config.yaml
n_layer: 9
n_experts: 80
routed_scale: 9.44
vocab_size: 32768
tie_embeddings: true
seq_len: 1024
steps: 7873
Below are experts of layer 4 (counted from 0) of a mixture-of-experts language model. Rows are named router (the router's row for the expert) and show model dimensions 96-143. Each number is 128 + 24 x the weight over its row's rms, rounded and kept within 0 to 255. Numbers have three digits each.
After each expert's rows: a language model's description of what the expert responds to. This comes from a sample of Wikipedia text that the model never trained on.

# expert 13
router:137116112122120134120132178108115146095154164113143149143151085108122120073142151157117113129129103100104091136168137109140139139109125112119137
It responds to: Pieces of Spanish and other foreign names in lists, such as Vig(il), Loz(ano), Isid(ro), and numbers inside sports or statistics table cells.

# expert 17
router:137117108125121136119130175106116143104156167111140141142152084109119117071143155161116112130129104098109091136168134108139140141105125106118136
It responds to: Pieces of place names, proper nouns and generic nouns like Valley, Center, market, environment, United, City, San, often right after "the".

# expert 48
router:155128141112087159113144134114129146095133125113137154129145081095123174117167155153151110103168105105100082162152154111143149165118159124099146
It responds to: Tokens in quoted speech and spoken-style text: quote marks, contraction endings like t in didn't, s in That's, plus sentence-initial If, We, you.

# expert 45
router:126098094134081109074158112122117166134172162095139122143120084120116146089117169145133095107120117154099124170145126127143143137104121140102163
It responds to: Sports vocabulary in season articles and stats tables, such as football, basketball, regular season, Track, Offensive, plus table pipes and dashes.

# expert 24
router:139121127134125119122147153127140138101137169106164139143153100112098112110128161178130109125122113098132103166162154106139151155120144104101169
It responds to: Capitalized words inside multiword proper names of wars, states and institutions, above all War after World or Civil, plus New, United, Army.

# expert 27
router:144101098137113138121131144102122156109151148122130141150135076078131144100133151151138100116139090098099111149156143107138166155102146132111150
It responds to: Periods and closing punctuation ending prose sentences, such as city. and )., with occasional mid-word pieces and etc.

# expert 41
router:149093117143102173119147137114081139093138154102127144124145092113136128120140144176116104094115116103115075145158130094140129162112123139103165
It responds to: Words inside quoted song, episode and film titles, such as You, Me, My, Love, the, of, e.g. "You Know".

# expert 12
router:137111109126127142123134175107114147103157164108143138140158086103125117074143151157113116126131109103110095137164134106136140142107124110118143
It responds to: Pieces of proper names, often the second or later part of a surname, title or brand, such as Mac-Arthur, Var-ouxis, Ivan-hoe, Hamamel-is.

# expert 38
router:138118111125122136121123171108116146100161170106140143142156085108126122074145160162119112130128104100105095142164140112139141139107126109119138
It responds to: First pieces of given names and surnames in sports and coordinate tables, plus blank cells, such as Lor-enz, Far-rokhi, Henry.

# expert 32
router:139114104125120138121130175105113141098160161108143143141158082107122120069144155160119113128132107097109091138166133107139135139110125106118141
It responds to: Pieces inside Portuguese, Slavic and Japanese names and titles, often in film and TV credits, such as Cor-aç-ão, Leg-oj-ane.

# expert 60
router:136117139105120121077117127078134129120169186125136115144139081118118155074131171135125124097157088084120104133146144106115122137099129087111157
It responds to: Year pieces like 201, 194 and the commas and pipes around full dates, especially in fight-record tables and "September 5, 2020" style dates.

# expert 25
router:181117114145085133068143195110126152124153150107140131155155082093147161126142156121137114103138101110106108149147150127124191127109172128112140
It responds to: Quantity and ordinal words after the or a, such as two, both, most, first, rest, each, usually followed by of or a noun.

# expert 6
router:135116110124117140117127177107119144097158165109140143144153086106121122075147153161118109129130101101103092140167135108135139139103123112120139
It responds to: Word pieces and punctuation inside names, numbers and terms in lists and tables, such as Stro(h), Riz(ling), Heavyweight, decimal points.

# expert 14
router:136116107124119137121128176106115145100155167107142142144153084104121117071143157157119110128128108099103091136165134106138138139108126108119134
It responds to: Opening pieces of surnames, place names and terms after separators in lists or tables, such as Ward, Mang-o, R-ous, Mos-que.

# expert 62
router:139117110124118138119131172112114143097155166113141146144153084109119122076148160156116115130128107100105090138169133107141139139110120108117139
It responds to: Word pieces in Turkic, Arabic and other non-English names in sports tables, such as -bek-ov, Galatasar-ay, Maj, Kab.

# expert 35
router:129103118122112125088127168111117182105141133122165139137160086104167174107153139139144099088143092111103107147143161103155160160080141080115146
It responds to: Commas and conjunctions linking list items or appositions, such as "and", "or", "nor", "etc", and "as" after "such".

# expert 54
router:148110099118096115081151151108107166106158149102126094132122104127115134122148166145144124126122118108121109173143143123147126122099126110080160
It responds to: Words in sports reports on matches and seasons, such as round, loss, win, touchdown, scored, runner-up, and for in "substitute for".

# expert 55
router:141129091140125147117122141095117145112129190071105147141126118110130140119146141145105097113128090122107092132162140104132127129124111146136150
It responds to: Middle or final pieces of surnames and names, such as Hutch(ence), Wozni(ack)i, and of after a reviewer's name, as in Derek Lee of.

# expert 5
router:135118111123116137119129174104114145102157164111142145145155086109121120074141158160119115129129106100105095136164136110138137141111124110119132
It responds to: Numbers and first pieces of names inside tables, award lists and career lists, such as 1, 8, Esp, Best, Team.

# expert 10
router:140117108124120137121127171111115142103158167108144140146153084109124116071145154157119112133128104103106089139170128107136139136109125107117141
It responds to: First pieces of foreign, mostly Romance or French, surnames and place names, e.g. Serv(adio), Fir(enze), Drum(mond), Mé(tropole).

# expert 53
router:138120110125119139120124176107113144098160168110140139145153085110125120073143156156119112128129103101109093142160134108137137135108128108120138
It responds to: Word endings and pieces in Romance-looking names and words, such as Colise-um, Lob-os, ambigu-ity, K-ula, Arz-um-anov.

# expert 18
router:162113114134130113082123139122132124123155164084120158149129099085127130079133152152129089104129126122091124152138127118139150160125177148125164
It responds to: Units and symbols in geographic and technical infobox data, such as degree signs, km^{2} exponents, "N " latitude, Route, Highway, Register of Historic Places.

# expert 4
router:141117110121119139119130168104113145098158167107138137140153087105121115074146152161120110126129105100108091138169137107141141142108124107118138
It responds to: Word pieces inside uncommon names and technical words, plus math signs, e.g. Nitrome-th-ane, cy-tok-ines, Georgak-op-oulou, +, −.

# expert 63
router:164131123099097135101162120100133130086144148082179128130148091096165150108155151144143078098141092095116096145143132111144170176082124122111137
It responds to: Colons after infobox or credit labels (Guest stars:, Location:) and semicolons separating list items in dense data lines.

# expert 40
router:160090132103123132064120128112109123097197166090134132100157106088120130082132144153141111097134120090107114146117122124139174140125151097118182
It responds to: Punctuation and values after field labels in infobox lists, such as brackets after UTC offsets, colons, dashes, and coordinates.

# expert 43
router:156112121122109142098129125109117136100164189076143134124132076081133127100162153160101125119153116107104108150154156096134165147129119113123159
It responds to: Cell separators, commas and digit groups in vote counts and percentages in election tables, such as 57,874 | 100.00%, plus labels like Swing, Registered.

# expert 57
router:163119102129093123108123161112146142107140169105127162129148101109133131099124137165121119126148094103110109137149152095141131128111137112114153
It responds to: Apostrophes in possessives (UK's, Knight's) and opening single quotes around titles, plus some word-ending fragments like ong, one.

# expert 7
router:136107103133123122097122128132115123102160170092118121139122078093124145071131162169091112126137111100096115131139148126169145148129139146111176
It responds to: Cell separators and spaces in election-result and demographic tables, plus row labels such as votes, median, Turnout, Informal, females.

# expert 52
router:127122117151135157104129161110126132087156143135143136150160102115109135112147139157122111090142120093102106147176148138140153138106128115104158
It responds to: Common English first names, and other given names, before a surname, e.g. John, Robert, William, Sir, in biographies and tables.

# expert 16
router:139114110121120141117131171108117144099158165108142144146152086110125118072147155158116113129127103101106090138169133111139138142109131107120138
It responds to: Opening pieces of proper names and technical words (Helm-ut, Micros-oft, neur-oscientist), plus closing == and === heading marks and table numbers.

# expert 33
router:146103081116103143117134115128126162098152152113143142119136071096159141085127146137123088100135115083110105137150136110139142165139138128115154
It responds to: Pipe separators between table cells in Wikipedia tables of stats, lists, election results and episodes.

# expert 3
router:134114107125120138120128174108117141102158167110144141143155083109123119074146155157116112132129104099108094140166137104140140138107125107121140
It responds to: Proper-name tokens in sports results tables and lists, often first pieces like TU, Wiz, Army, W, or nations and schools.

# expert 26
router:140119111121120137120123177108114140095158164106140143143154084108121120076141154157117111130125108100108092137166129105140138137108124105117141
It responds to: Middle syllables of names and uncommon words, plus numbers in tables and citations, such as Cer-ru-to, sph-inc-ter, skirm-ish.

# expert 34
router:143116112122119138117131173107118148101158164109141145145153081107126118072143154159119109129127103099107094140168135107139141140111124112121135
It responds to: Word-final pieces before a period or line break (regim-es, Fernand-ez), and list or heading markers such as "- ", "== ", |.

# expert 30
router:138116107121121137119128175109115145099161164110142145145153085109122119073145153156118113127127102102105092139163138108139139141105124109119138
It responds to: Uncommon first pieces of split words and odd bytes, such as disp-ensation, dispar-ity, binoc-ulars, plus weight classes and numbers in fight-record tables.

# expert 44
router:138116108121118141118131174108118143094163165111142144145154086106125117074147159162116111130130104103104092140164137108138138140108123112120136
It responds to: Pieces of surnames and place names in lists, credits and table cells, such as Tab-ley, Humph-rey, Wein-berg, Ed-ineț.